From a checkpoint of a small mixture-of-experts model trained on Wikipedia.
Size: 8 layers, width 224, vocabulary 32000, 58.9M parameters.
Experts: 2 picks a token, a softmax router.
Below are experts of layer 3 (counted from 0) of a mixture-of-experts language model. Rows are named router (the router's row for the expert), gate (a neuron's input weights, with its number), up (a neuron's input weights, with its number), down (a neuron's output weights, with its number) and show model dimensions 128-159. Each number is 500 + 40 x the weight over its row's rms, rounded and kept within 0 to 999. Numbers have three digits each.
Before each expert's rows: a language model's description of what the expert responds to. This comes from a sample of Wikipedia text that the model never trained on.

# expert 15
What it handles: Table pipes and relatives. Column separator pipes in tables, relative words like which, where, when, that, and Korean or Greek characters in names.
router:470550539567450466543546453462463506507568550526461455453453445463485524470457532450562463513549
gate0:553527512448452503498565418430570487495614467456549483455502484477524516541530531439466408477526
up0:551546540433557484539518505435425459482478468484511485480568549433490492495493478443450491433536
down0:531511520490570420526525508585443466519488445463448523484495483511492449522491454519507507427505
gate1:515563516488475516527514536487547486466511492500462528488512504461449443517554549560519447576459
up1:454427480478506469476539456497533447491494423496545498544497495494531594467488465469536502552484
down1:536517590491552443607553534479495506517546495487485485484500514461496445491533548507459564496491
gate2:549582476495525481500416480444398538462505504484533414459478495468469550506562440486550493491491
up2:554506528524470520487455519515546497484547493521487523471584520470500527514525538507499496512504
down2:527453532514483517498533496458534467512543561556519501478498482438543530536485500507480519456489
gate3:458494468538493559563456520488548482413472478503459465519540491482405500508492503465520506504494
up3:484475578441507482521545516506511568435498501533503451517499486487431555485591460538527444414596
down3:424579575416540573443493458509502519480437532468529506504519549556492544565486565545532523472533
gate4:522514522604483577489592488572540494525482535488489499537499502514502534521578485551505489500524
up4:510492635506492449538561491472510529482516463475529463537417507484485393515500508450454518493531
down4:448450544529527534512513506537440505482489424434521477520518489493484474528485426526475547431455
gate5:513557463481479504518489505481472514498517517468493527449505444453573519548470457499474525522464
up5:531520556562526470561461557506422459487463464515520506511479503555471519513525448472547532549465
down5:484455511418486471507528519522484465572452505479500459439503479462517486536486426449508544538427
gate6:481515479456556456494586486488560463529470556506435530452533461563480525476478509497510512491533
up6:505514501565491501505485537520458505439541494545452487539594520486503464536481478457490524509498
down6:463508510553485474492538477506528547472550498478527486521468522519507517568532475489499524511587
gate7:463510486471452454501555476515559493527466468513501576510480496480442507403508505464491464462530
up7:525526560566518547479514488412453496496452506459512494508469499546547453450486474559475506467475
down7:496429509529523488484534544449482454473497478450480546487546550516565586441565515472500539521501
gate8:569474493528537464516533479494527559508504504515506513470501485468460466549432482555507531498539
up8:548472463427548516473521503427529526516492484527500517460536490561443479505484478502464534490510
down8:574428629443471435499530597505552491441486478510546518509555469516513525518484488523491524488446
gate9:480504468470495511571570500569521463482560509492594528400478494561494445503498490467426536532569
up9:478465429556529458469515470473479494451459552511476518569453475409510444484469428484525503456508
down9:464486531490509437572442545424487519464473443516489451551447455504489527491627495488505480484552
gate10:480531428443468466606573544493458501466473547535510494475492503588458497538501474450474524473486
up10:475502562528511457468477505573534486450509461540472498536423500461507488511471433512514543555470
down10:523531485550404481490529479459525494493487472481412435539499524495465532487481551533491426522525
gate11:474537493559527511491536562573545517455528490430532592478559583459440473588486442516526459474540
up11:515500469437492498517511421482460572513477527411518598543428463554509599520471556462462514535438
down11:494520536441528532409489457488483465562515500513532432475537530501537480460436457501452443421483
gate12:569497471486503490485443518507537450532441505571525541465514446483528485522470537441550497492539
up12:491579544550453473484507484558495505513461485463503498474529470495492564525513452464530442510500
down12:419514526464519527520582480517503527533491604494503503503469558456525427499516495447494526534490
gate13:486533492524465550547519481482484508512471453477555574485482482586517500434522468551466467482440
up13:450473552487556518474518509530468584514505528486475532458576455455499510521485514602499483566521
down13:470466454536548506506471460499519414536495548560498434543466470518552424541495472444471506494518
gate14:415585510546523471506505474526445560476504446470495522531584510540472447499493425493557451529514
up14:526484540512507467492427487462559587471427532525502500490501475475446548464516490501455504501436
down14:459437523424526477494429473456513505537493531479461466478449502546483500576500484489515383541508
gate15:518510555582585431474459518507512410550463546494505476476491542514431491438551529518524465554464
up15:405524491536499484513420538492551433488473499531471540461531493479554531438532464489428463533558
down15:580560552447463533496504465542486458537494598489456508463534542519472509491513509488485524483521
gate16:527510540524504493459553525597495474524453549596570527536546460484486441531449458464511523461511
up16:520493567464536463502598448475477522458415511492451487509523508483463479489427503426477556487469
down16:566513413464490574472494476486483453522571487428515487480522497495578431517453491529471563519468
gate17:470514551492499480477523410528558544465476557521525489511508514486597474491469496540525503443494
up17:482566515451491541510583417448549544506530543533414466554454545471488570478555454524493444445604
down17:510505529426480463523466505480521484534544528479498489453510460490522480541433553563510494508452
gate18:525544530497544492440488437500508467521534470521549533401435524491498515496491537438582516505490
up18:475545537494429554500452502432589435541518516489458496459454545480509555488421561494528466530493
down18:473506433468456439396518471449487477444507422452483472472509493515531455571454530498457434490607
gate19:533542451546487542439528485517548474484496557529510533497494488452498485497528509445568530518484
up19:534521529561501501512449467427505548519470541420506500522518533459485489541514510520495544530461
down19:521529465427549469376470467487496529472499509482497470499540498470512489452484504453533482443454
gate20:515549433558439489546544406544485421502511516536516494461450479489487424489505479447409542465484
up20:473479494565497446540514505561521462526446503447598502515445449488502491574520535455462490502580
down20:479451530445544516491533486527515463482561545507497513474511520510473565506424426531515538422496
gate21:537549553498529443464529486451501479488481529534536475543408506482477502532544446454524485421576
up21:494530478482527523523558493521497534429414524493426535496487494516566547496454525522528498538450
down21:528478515507489459505480513481519475471427481485490511458490464437532521472498475462447531456532
gate22:462443543426521563517520484498472472444490490501488495475556494462555468499526549489479530508535
up22:495543530457524490439476456514429582456535478547585542538455540519475479521580583500522457510553
down22:501529460426517521534528464490521500456396473524450426581440476502479531503419427491465489554575
gate23:505563471441530459487536470476531530499493518562464497506498440447547520481458478436570543536465
up23:506500486497529519519554457577486518515489506475502546565454497535540475518579564523489474509471
down23:490578519549469471540447441462504447521514537472507546438519509423472502463447526515546500508588
gate24:479524482543535429496523559548469469469489485532522530465533488512469401570467499495473548523551
up24:458493459520576468512477431520500500473522493471454459450454554572473453469518481503455489439477
down24:511486511457490491478529493501420502474525495545516457533466477509460465525460454457463531474475
gate25:434448466520508524513527519510433441464495557518506513564467452494434517543482509471503523474468
up25:471590450514603477483465429479478503497475568489454487501402501523517487469478507516524509433514
down25:461511524541565556546522571508543591528491463452483505509474545483500467584526473515455518532446
gate26:472517493511538512492536487504509504507480476479501535473539531514474496493468479458475527473540
up26:566463510461513401493517541529520469549504463510510475477491474586551508521464516552446464531533
down26:509483520541474499481531437451451460501475521497500499505466522499451481521493435502558539453510
gate27:495558552520509453566545438490483508503488477551524501533450522433528538469482510482459562508486
up27:474472546523542494552527569454480522557539487468547571526445500443469468468593490439535506492553
down27:484515457572538484459502438488484553474465501514482494496469538501551588477456436481594435464496
gate28:450491483553534519477505473446465433434485534464495532499522487508557460545430422490548404536478
up28:447533514461522534572467516472485434599499493563451476553445493523512564492508523426423482439470
down28:512515585484625444501527487489485523510515461554573538535581502403536428514551477509411467449503
gate29:511466488514485451493509559429557523550568548532357526475531503484485385541501426498512459465532
up29:523501403510531501510503508562518446489437561559531489481512526423510562563508523574503481475505
down29:542528446557461522466612527459516466414502515470539512501498474460509413494572582464512471484537
gate30:515478541449524442442602457526474497473568458451531442448536528562532486439388506481576527445549
up30:462472499614500527465452493450544505470493517522506616465528529449456524476506406500484507453550
down30:485481482477470489528496461529481470466472521512422443479510521492501542479517515528520499534454
gate31:468540511477516519519502529493516500481508536501515533479457541543528563585516503525516514494553
up31:527484468494472520493459475452559560492419532511480567465575458494465461572517513496455501523487
down31:484449504452496562496448493454548548513516500433454491492543506481525555357544583456446603519559
gate32:515523504510452424450523485372519475513517506488458469455488444500528519521535478489506567506445
up32:532476478508464438494518459494522516474490507470449497548578500510509527533555495518496507561466
down32:516521477485456540515494413520500441517480454518523460504473452477521407537543557554443524481471
gate33:427495538554456484474503513530518548468422526473497508442494515459485564577510463554506530484444
up33:539502548520543478457521466538467544481488434546463570519491546516562503475476516548460511481491
down33:477486515443553555442552538512540533518496460530559507416523558502458460484524514486540463456490
gate34:551458494455481527551504430498468542491546500511479535486460475507494486370563495514541559527493
up34:461522502499458427448490484505608537547500504458581570503545506509468504482513465511473395502501
down34:519454553541470468502468435480435481528523530465545451478464548523507467478467506491555477548496
gate35:443520566501508478559542597515563531465531555549485507439503457455499482573480482515545501531527
up35:498491548451465537485513454503536492572437485495541449423468600507512465550534459512461561602505
down35:552443411576537470519520494536463509547500471485508498506514462466556488416568575503500481520583
gate36:497536529457526418466449449489445431493528407492433527503494478449504541510530463512462517472459
up36:502461517489454575526492519433431475492510503479577478525579462504495434450514499518524533480508
down36:470504459547542497486543488510425544507582478534488537456521521492476549485486460545536503461499
gate37:537490427503444532487486540472455528532522517532572545451509472451505530499521581442547481472491
up37:527494439486473434446445575497528542472494527503499413469496555491566523511514469477511477526472
down37:544489473521456404542488512487533516546541509462517494544432505531467540514520494453464464519474
gate38:540533540559491424496506512516489464492540445518583440479497465484475410494496396450569538537490
up38:579517455471480486459538474541469486518510487541491568470480542444434467540502544515471483545470
down38:553517419475476461507507494486529514517468525468499429472491416482474572558478552426445530498418
gate39:561521545527492502486476523438434505512528454418480512499568441502476492496555582537513495530544
up39:615473522466465498429484454465535600482485504449444519502492473504460525528565554517509451513492
down39:542489513541499479555455497527432493454474535447514498456437491508501452529485470540574514452548
gate40:494504536454473516516532471458488481554541445481492464491579476558501544521497459466443593533459
up40:493549512491489511488499530469491536515461489483504412438478509560530577539503484505422577414576
down40:553477487439503422523513551524579410437560539575452483591509519439471482490528555433493482550531
gate41:431487590573459500496508444437429498524521505456489530565455479461516517512546513471496490541545
up41:434466518520501507535506578483561433540438598391533482432459508476508539515500421516507525491517
down41:526465426443462458528456515519441498508520552527488549515489449524499564495577530477543491509537
gate42:454484549495486495528534513494436546467547574526536502447552507547539534469497560525468492464494
up42:494459503580550558511483523552556450463536440495484519551489536524508464489498522511486455495523
down42:476533478468469588475428397396480498519461476451516472549509523561466483432490455496509497543529
gate43:545545529476510536529529476557492529449512525528479516544469552484502450479532482516498454520497
up43:536520504476535509460484504459459514505553519462453521472473464520531514443520504527555518567493
down43:508529545521473484509448599546463508434441480431482454460381573434507476533471486425493438485486
gate44:531487506493502496549552498503459506444447516492521396512579550533514511477550414504463497518457
up44:499500572521462505518457577454481513570491479556472474433481468475456560564499523520429494506509
down44:542503465477498487499515453485464447495499509477520592475515502488528376553531515529448524498480
gate45:505567498455463535429520504483458454391432481512468540597515486476489453521461485448528503480453
up45:560582493499527487468441481538531543520391517520461513513509507429486501561463527517476474458472
down45:543449494468413420594436509451498436507462556537533503470492468556492496469563515519478534584452
gate46:537503424582500455509492439538477540447465467484530534460490469526520433466540441510503504486556
up46:481545486538513539483521537452520421544587518487475527495521586531509465457486515457579485512447
down46:468520473525494538519577476472506486481561559479471527449499454444534467518482562455511531467552
gate47:539488459485470473518512542498489449508466545570429511483474476465465507465431521546528538470483
up47:500511510535556461499522519513539500537442466519462515531487499547515533546469513531513566417500
down47:452556468540493441451455480564493495494487563510529520512491462495502504521552488456444533453499
gate48:537456523493466481443451521470485477469503516498436511480508484488451493474554451492495546514493
up48:454517533500498453560464462506540450473442516505565544444490501492504490506574488505458536473449
down48:465473485526510465463493538535474439431536564462528540469515501542552471423512513425379498475499
gate49:496546567501471543458485519454498436499564512503488502426501499459508493460403517516483514507557
up49:492543475480460467594505462532458456388541475520522570491486500510487505458511490524475561444523
down49:444458545488495564433512480480487494518514446478490470501464467448521541491429467500590515551467
gate50:535443509507484430538543469467509510504564491574464503463513453452537526476536450475504551512597
up50:483460530536556532550571517487462531537506458428529624549490536548502460519468505521547443468551
down50:555451466546548497499485559511423520491472473527512507463600508482498527539423392538489487482522
gate51:500493412483457535509399561480456555493454525534513479560457508470495467479526550575562520465602
up51:558538494510437518491595468447470528481576499473474548503482473485498511540483491492536528491480
down51:472536437528544555531518511568500422572504556536461502490539521537444506500527496439513452552555
gate52:556490512550539501532416487499471495515462558506637510518464541473495491482515511466544480537477
up52:520486518481474477466540480465440485572470478514498456524512495544544514470421538487490515435478
down52:526540440534474516465526547529514410533602506528428561489491530512516470550517451499547422533497
gate53:497608496410462449476423478592489485515506527475547461511509451486473547455525496529558535509521
up53:520544459420500477459530448522487568526486521477441496544483487532471475526529614469524483432530
down53:466504549492519523501468456437502556536552476579531460527461489422414539497491540431450539556448
gate54:495530544487442426534527508562535534541484490492513458486441541505483529464431557509461540533527
up54:573450512443529357521467525438503515540559455505459536484561499512447544530447443489529544536430
down54:545505443509492601502569529543506527520533487602529484584511559483486494461556561509450526453522
gate55:498486452537519416579537525515492566535517462496440511491535477483461600519496550491492561467516
up55:538430540459456479541509565500459540606458466478503481471433474514465539461512523483489456528518
down55:460513520484518478465532532471531550526514530401488371444557472492532516429508426502508522520473
gate56:519503452534547462487560552496576490465483521526522550517461489506469516518392491531536451471481
up56:458534423545536512468408457537470558488440438554574487492507521449527444465470494495462512492579
down56:519475573524530544459468470495470571473557527493471501469553517506495487458415489532431472577454
gate57:452569536521502477479502502469454475490507565566497540481505486523470437475453510433482583440561
up57:464540475461480480556506562454597484516412470497534497467549503529492451488430476502584535521450
down57:549474432562460420528507553518487493540472452514535449503482512474489575460540502487454466558486
gate58:504519557454493489488602494582477506573547499503527612486469500521491467486465474502567558458452
up58:442488358543539599487516464477529547532497416507518409532468507566489503473495502420456536517529
down58:493535519479502485474545494489492490383508407453532436558527580431466516408590516471500500525473
gate59:461527453482477444556499452441472491450486479580469565517491432460470448439593438502504514479482
up59:502510533528563484528456484501538519473449495568491453484515414412497541464520488567547477510498
down59:520496491488491517544528560502481524492535476448478490532387552478439496459474503458535535551465
gate60:525510517511431498455502482428549527514500536543534495439549510558548482559517410467479488480494
up60:467490460584441495488493495473489510453486532528513483465445476510515475522480525502500561561531
down60:530545518495471502435559459490457546543511495420570471457475463516499467525507514513556437482479
gate61:508540538509470513498568515526490460551469534532588496521513524518511493447535528424556491529498
up61:506497438485586532477466554473536499513529412469445553472513444469548492508476473521505498440482
down61:490510454495529474565551423510483430487509511540431483526536509518561505442538570537557492477489
gate62:435488503538447445574511523465464570496555442518494513462461489468551549471548535517520444516518
up62:459441484503475502548577512426491523477500534445497542561510559464537501587503500509485457505464
down62:489540452478629460535538504509534457428567500497496555520558459558531467515560457489579461503561
gate63:473417518503533505515458557486474464410492485576478504570519448508551465575521467457502444443510
up63:537498527569559518529524458515458516459485548495514481462510490514453537420556534479564574500578
down63:503504601579519507425558454474521472518488461551507496433514478449489463488558509433526451519522
gate64:525499429513479562461467490491482461457483536486514468521530515472520441428560452539504505549488
up64:470511571535431444543540493473477508495468493549519536480480581556406457486510553537522413458499
down64:557511534528500461468487468460485561534449511477430484513517510544549543442515597448456543479531
gate65:535493565515457473531506535475466565519533497512492511491566498521497532500517476514479540540488
up65:418532480489549528522470483500516447591513453466497515533545500529584503440529546444529488447471
down65:563467525542442447444520498462503494531503471544479527550466531434548482516530516478463546375499
gate66:463455488474458483454485506454568464501487543435483501453413423408492525494525517528506516502520
up66:495508507542486494497453508456472542501514566496458423462489475461482476482509536445459466483502
down66:435511449517478504508450477461552488567536501505531506553501463458502475522484457500482491514516
gate67:524539436489533482547544507469472484532481531539481481510464508500473462508524470423406507546510
up67:505468513444451476502530448502448471559526496459560451519458494580456472548509509639479502550510
down67:521505520605499479472330513514558468479489532493553478513558478511499525517498440494495492512555
gate68:514590472487462549465502482499557463512498501568460511478472468542545523513520500518522535529499
up68:480450549528486439526505536464473498449474513490543537539500494539461411488548532488510509474425
down68:494502466449415503551555472469470528501518516435498426537556536433582498526538464585467451481534
gate69:564492481496501537470485466457425520501519451549469501439549524479582485538540534524522493506518
up69:536427464478422490447443477498475437498593494567534556492492517550482476516396546460507474513535
down69:473593546526515453464495547427533502477472549497434508496520541457545533487484479400541462551527
gate70:501474444421495534536570479560554490560489519488476526513472484522476486505552478510553456552485
up70:513473486503452475549538530523445489570578499555521474530513506505467535541440475491514475491496
down70:470554460499536568490435464549524498459466452443430492455467503482541477458537467498477478535471
gate71:574538511474540431480544523495511491490454529490550531520520511569409569550532542500505510483560
up71:551432500497574590487528533515454517428569486429433415567435483468529420463455468470493523541462
down71:524508521477521505617410547452475536504408459477438459490434548479550514529512538474541507485535
gate72:508448503487528533497533473463499486447432498507491563454493523501457565522463481544428556493492
up72:555468496448538475510476548482517528463454464459509517551477482426484482560423540537527471501495
down72:448544472437562495469569487494559518527530486542545407461558528463529480434497554521510484466441
gate73:509541568515513377487496435479519553534490441543525474393484479514466501540518544490529542513541
up73:493555604509478592455533535442508472447451502455500559558508459507532505497475511538519514551499
down73:384506495643511569524547399401462491485452452425444517480460521484457519499498551524491479525580
gate74:557545507527539529515501469489555461543579463523413578449467579552510401501440542504478457589507
up74:478530522510499486451476503535455508451530637448409529440447535498505526581504566524487522502504
down74:522382490400481532476517529526448479486430544453494568471512390426462486489514448512543461522507
gate75:468483524492485528530518518446487543485528523534521490508511508526480485518458461502464508523509
up75:513516444460479477541604465393494487571518418506462488472482505561460465531505457530526470465470
down75:506466546521581478522522560526548546443488427566556470548478500480408460465470506560509497479520
gate76:489483556534441462425497522487480600484482493535489535482584520446494528457516503524521440562511
up76:579593498499496465489529525479570510506419535531496586509491462448522492558514484454513565493540
down76:477502479465474451553514539555492555542521515552522481537448560450588478512542452519507451546483
gate77:469524497477468529565491421515465464488468486507565503507409494539539558531513510473578515557554
up77:521485489480518561598565476499500481474493565527467445555516501590541472472510515530516482489534
down77:554477510521472487480461499480502418500548423487544506471483496475522478495482489535567554456589
gate78:490418498546514505491535470484566558527411504487487490448484486444518496549566463487531526580545
up78:497458521560536453548457519430519484517449505549575534525514438495438514475584427501466516512459
down78:538519490433437546508488589483517516544535428524550536440450576566552487505530447529516520482479
gate79:491525587468497546558538431476532505486575591490498519546492535519537437446538534511549448511514
up79:480460477568506490443476489419532503489503518439504542490554424479505533554522451514472527557562
down79:540445544520466500456503453626469441476578504565582522501469529533490442481515485531498526504425
gate80:517498477515479525530486440453537503472532487473447497526464447537447493490533526487535500520552
up80:508531453484518517440442472484473480508471474548531505501549413493565509429499501546497448467431
down80:502452491473522502529533520489523481458476484622577546460495474492495531490525561504541562478491
gate81:490528494518501459487500461510482517527530476488513468494510559512549585543513522476496464577495
up81:526505477484494503567520537464557495475511560478551459487468550500447532501453505489555488441577
down81:480490487480534536468542458594490545486528560414424548515421490500523495548470552524493455428498
gate82:540481535502504518411477473507546541484559519505513518463520516549485536435532546493544474563511
up82:475456459516544521517542524488487515431471524471556490477479447471495523510552532522527424476545
down82:492475529534564508511511370482495390496486472469559467515476495492434519506438567562573454490468
gate83:479556528498519472570549515557430543518507474516560469445506510472526550519411430452551437562520
up83:536479495519511524593529440469525540459506472522390496502500457535485575511568480552511467540525
down83:518491551547489500462433474514572420579517399506522503501504447463524467511524398501446474607535
gate84:531495529534490541501476530440497547539456495547538491545480560408466570474449522502466583570478
up84:488487534486480533445546534494433522495539475499481523525512491504476473503642540464515507528485
down84:512531465542479474508409501503500458477427520471465492530545451469428515464410443560497529478484
gate85:533500595505458422475514481438480547505484473511476476415495468512508532485441461493495516491564
up85:418500482538514435513554523553432520450459446523463563506518475480516467455526488530463490579507
down85:439492507538448540528534545461490501480438462473482475509537615505512496512428541497524448472483
gate86:540503505609502457529492468525469529441536461452509541453541507545430478483514490462562464525546
up86:535488487434485459564548525519486547506470522529494545439571464494503534543513472484488557553520
down86:563533537523536581532457509521505488495509468531559556507499585530546522505505510492411488460428
gate87:555504475498469476526497530470551547482483462587447502492479467482495468535512512458473492510514
up87:479527572516490470473512536431515492452494498454533546488474573544458505483475564455401611464495
down87:489412452434548521508500544520557493530509449479512467527550554494520468502551529470533492511521
gate88:484529531513480576460492461496468552512485506490530504500511552532471537503523489468445471507556
up88:493517506479515532526536487521521430474556507531413464527493492523522407507512576541516576489493
down88:532447516526530562468460492549473485504500458403482486460494435500433497485472544511435545519447
gate89:505497474486514496487443520540453441476531524464478498479420447432474525525570454449515535522480
up89:464521472458522495547518472524516482514466437542522557460522491507499494448495539420482527476520
down89:473476516546510480529554508465485579472515449483492471456490502504487545476413508522478506510503
gate90:450512561483454528530526483455488503569506501577550576531500534575552510524506533499564521480527
up90:534512473519481535536469499518475482520472527468519473446513498530488524511550452534419467522527
down90:454471542462480503467504503380510488460467465556484552476486537548393537475563454538496474466479
gate91:425512454558508454566499491473487481495536458375423531479464497489545570565522470544445507535477
up91:481496466569458446459499436477483416458507504486529517473498515443466503499498463519478533579485
down91:437445489518438489510564489493558485549509500536507508494524442506484460547461547444454532464491
gate92:460506554425507471533599494497449538497519524480518536575548442512548433508542443435506438468526
up92:494522553491494475499538481435514554444454539510483501521471441537612562541568477478478581529533
down92:528507438510528483469415475497421522533506410556576464522477523564510498547493494474519517467486
gate93:454488410481487528488497574483479476467489528458472423480499511429551541501484516512479497518501
up93:450536572520441514519491534478478534574483488391529500487543538561436500411503466487528563511486
down93:536529494576521495501515481521505506462559460457425448482548495420546522495535531501471474590474
gate94:479525507500532461551536429545493543527487560499459558477430439542545481544482504449470463485554
up94:469531429422562497458497434517470428503457537515539488492547491499497417466547502441451515473527
down94:586531467524514498533479642512491515556591443489524531481472486573566535457520498479563461549506
gate95:512459557424506537449459489463473549496538513522515518517493497489568508470462460497544483497452
up95:460534479509536487567496491509517471494570493403492508503514529538488517542474460529558567401570
down95:528493516521586519491512564561505511475521543531502539490511507583520524523443491518585508448495
gate96:539562442544528463570531541487527456514486455435559498505523466451522556500561445500489440475498
up96:496432531459509455558488488551525410483512491491464442468495536489449453496480495543476526523541
down96:472562518506466515424465450472520520490476467446490516409531553518560546403542452484470500569498
gate97:517543502560582474526522519516518465577474529487475483480532504483531493574527530581544450448518
up97:531496493478489515532455441461534441489515437522513569498504460456467482462519529506519540460551
down97:486503556486436504530442521565438577490472488458549456465520553476496488481509522509486496529524
gate98:509503504623484489491462491531507512536545482525546519457534550512512512395539437454540587526474
up98:530481542493552450489414480480429470505479432540497526455535417463538500433480505493496534418491
down98:518496491587480429520554539522472490568482561546484547508516524594460486567531429509451506531465
gate99:510544496471483536484529463529445594434443452489533518441516529506530478455459557458461541488505
up99:457474537478467515526574525536468449539477509487476558458588520440536530510473515509500476472498
down99:499445481496477480546508531552504511553543491521505487463532495453415410476498496498547523408526
gate100:485500520508489508545483422480448528436487508517544535521454408516494460519495472481509524420487
up100:516549513550473526492518513561505527584478529519511518443589494547510466582419463472472544490535
down100:443473449458502540505502452585464498518500476544450476501529419480475482468455478506542473497486
gate101:475480480566492450476511445478477523459539518441520454468481496534549561512456441480455480506563
up101:499597529535440518478570415537529463474544433493562405508479430446530476550436550452497498506533
down101:531502546487607516465479523513540465511472526490502492497509507516470480464437492529500524486443
gate102:446484407525510433502560516459425474588520497413466486544475475469550536460547458493459450545536
up102:453497536502500555535491486455494497493497426534471525478561469498448535488509467499457499500541
down102:603459484519515534498536428496554525559496508413588516486517529471507531544490529534549584510505
gate103:493469526502522525415524468527458493463569596493512479504519508481557496480557458561480460528551
up103:574496464489520567524510469521423456585522439453451454478441483445517406448510500486547447494472
down103:542530568470497528461516511524494584466536504524524494532502544560487550547480495521494500471595
gate104:480537486468561472490564518523458553574461383515487490502528446484474488513485500440457441510466
up104:452550537509479483491521479471434489525463445525556606468487497577503442511491480485491499528553
down104:492459542469500401509551484555521402537508538526476478485488503505500589521478496496562575473504
gate105:384500533531494403423447488467440410486463539543515523491563569503556518435469468511470500428537
up105:487516543498558502479456505453422534508479478467547467511531521482537456524431521530488464495459
down105:446423477461472573513500470501471475498500589532562534546542535533537509537569496517472479559515
gate106:459458495545454441521548453500528459475501493486541445501523512509540549512505490512492483501475
up106:409485460528420483506520470500532521516556522495450475491493466484466487507527510519417469512511
down106:513510459499550559491536487492525585449484519512502461450575461536457428531456447555509456482595
gate107:517488459527470511471438486472413533448551535518460464532542450492551497544534553501532545521532
up107:524476514558510550477437512527499479522515527545542486563527530524561526452544524489568524462544
down107:495511571447537446514458571486565447449490494460500460479438498620438522480470503476513549496547
gate108:479520559541536505477489449507461532461527530540545525539469494530532502441539604517493419458473
up108:491571564436510493517523530544543530451492459464474432534534514521525486521379504490489580528487
down108:460514535460541504525525511472535524481478502569488485454481456493554477564514542414483538436482
gate109:608462480516490411545496496493453475534469564505517517485510533457481517482552556513532493440493
up109:516489525554532503454500448509468471468521563492484533472478495464518487502466498512480510549484
down109:446496461544469524458495467456537530538506420512510498476512427567490440499515495584546401455519
gate110:486474444491509556547529480424547482509445496496507448486496560510503431520498581487527438563442
up110:508559506577566500507574389485606501488485440531493503522505473453553496466427534544432491528522
down110:496469495589514494559491605450439470493517500460501527437493505438458577516469534490473435512499
gate111:472452538487439497442542534580517564512525480481496495503518473520530535536496564481531520467465
up111:508569481459529486530454478479551428426435498518551489412477439515501495458477466496531579491474
down111:465507522563511484524549533472510478479497482500492590529488513484500508539535515525445491473489
gate112:479492558550510450458551540496511515458521466453581512501474424629540540527457502496464553510484
up112:501583545482474532477488480491438523495485499538490545578511486465537534521562560520482592550427
down112:473471501468571545520480501463566498494464532529492527469537437512474525403496472514460518488463
gate113:466487474518447488440510536493471407509500481536507473554522503468534374551499541475486489472463
up113:532486497555448506410550458513511520470550501561496513459411481488548514485451438522452529483573
down113:525528413404505445508521520570503511438486531487523534451531528486522494545489504472477471461545
gate114:471487464462453501541473452492495575522501517562583498551435558505513495434533467511498556464520
up114:576546422502546490557556504443510533501418502473430462520515491522453404522530509400481445542461
down114:419550476477421527454513465534466455595494474532492510527427524431492539476570467555430474540460
gate115:438445462456408479495523458500593452443526509584541499522423495472414464430493535461485555488510
up115:500499535505505447420481522498538564526494507477479520532449529505455510496512614476475569518488
down115:517520486509533521495542459536471482487442459464533525509499480483560512474561449518511515518464
gate116:516484500512537512516546468521437537469466501456603474494544562503463440528465546477454443527529
up116:558461516529529567536596479466483487500548540533551529481493535523462441547512513532522388454496
down116:476486501537545501530485497504485458515595450522564477499473513589485576491555480506519448407548
gate117:444527479493500477530510569459509498581484468500482463492543523465515467390546561525497533492520
up117:565542510516446441476494470586539545456511475509508497562519502486555535509602459551404534480491
down117:533554506552395538504469486470448543462492465518519477482425488521443501497483568457509530437427
gate118:546493504489555518536516435464545516558467516560518440505510443471520522469420450486542520471555
up118:473440464505445498413448517489507526493433532450510542493475523496532429573483513514556517549502
down118:540516505464527562534452557575427488523558542488465529530493474520484631502428425534466445527496
gate119:485453579408475464524431548437533508582479524537531518488521505513445503514426482514477530548533
up119:454506574496469528500506562495517505521521457485565492568558525512528457459477466555475502427501
down119:557525415539554450571536542499556456436427483481446457519507504499500494537512479472522498517461
gate120:448537534505513544427497504464540508486474501519474428471507527462497477463510517474528484578466
up120:489570502522546547489489474551478569463538453496492478515435516501515443544579525513530494490482
down120:555472474449519563569474527517512593513540452555527528415503487538468504518494494454479498466516
gate121:495481514573514459551533506490531555559530499464457459524453435505501493458485485521483484468482
up121:552513488560535563525495431494531437509509506504507559548495470568463512480491534441568454536497
down121:432515477528457537544579496517469543597497530414486409426489458514507535461420469491471502554513
gate122:483463608495419528474449430465494529429478449490601472547456556532456515508492516490438516537451
up122:545507549470426555572412463490571510509457428531510499440545552545564522506556490528466482552530
down122:526456530543471506496503532562456530512514533538552575527491504518483539509553538492576507555518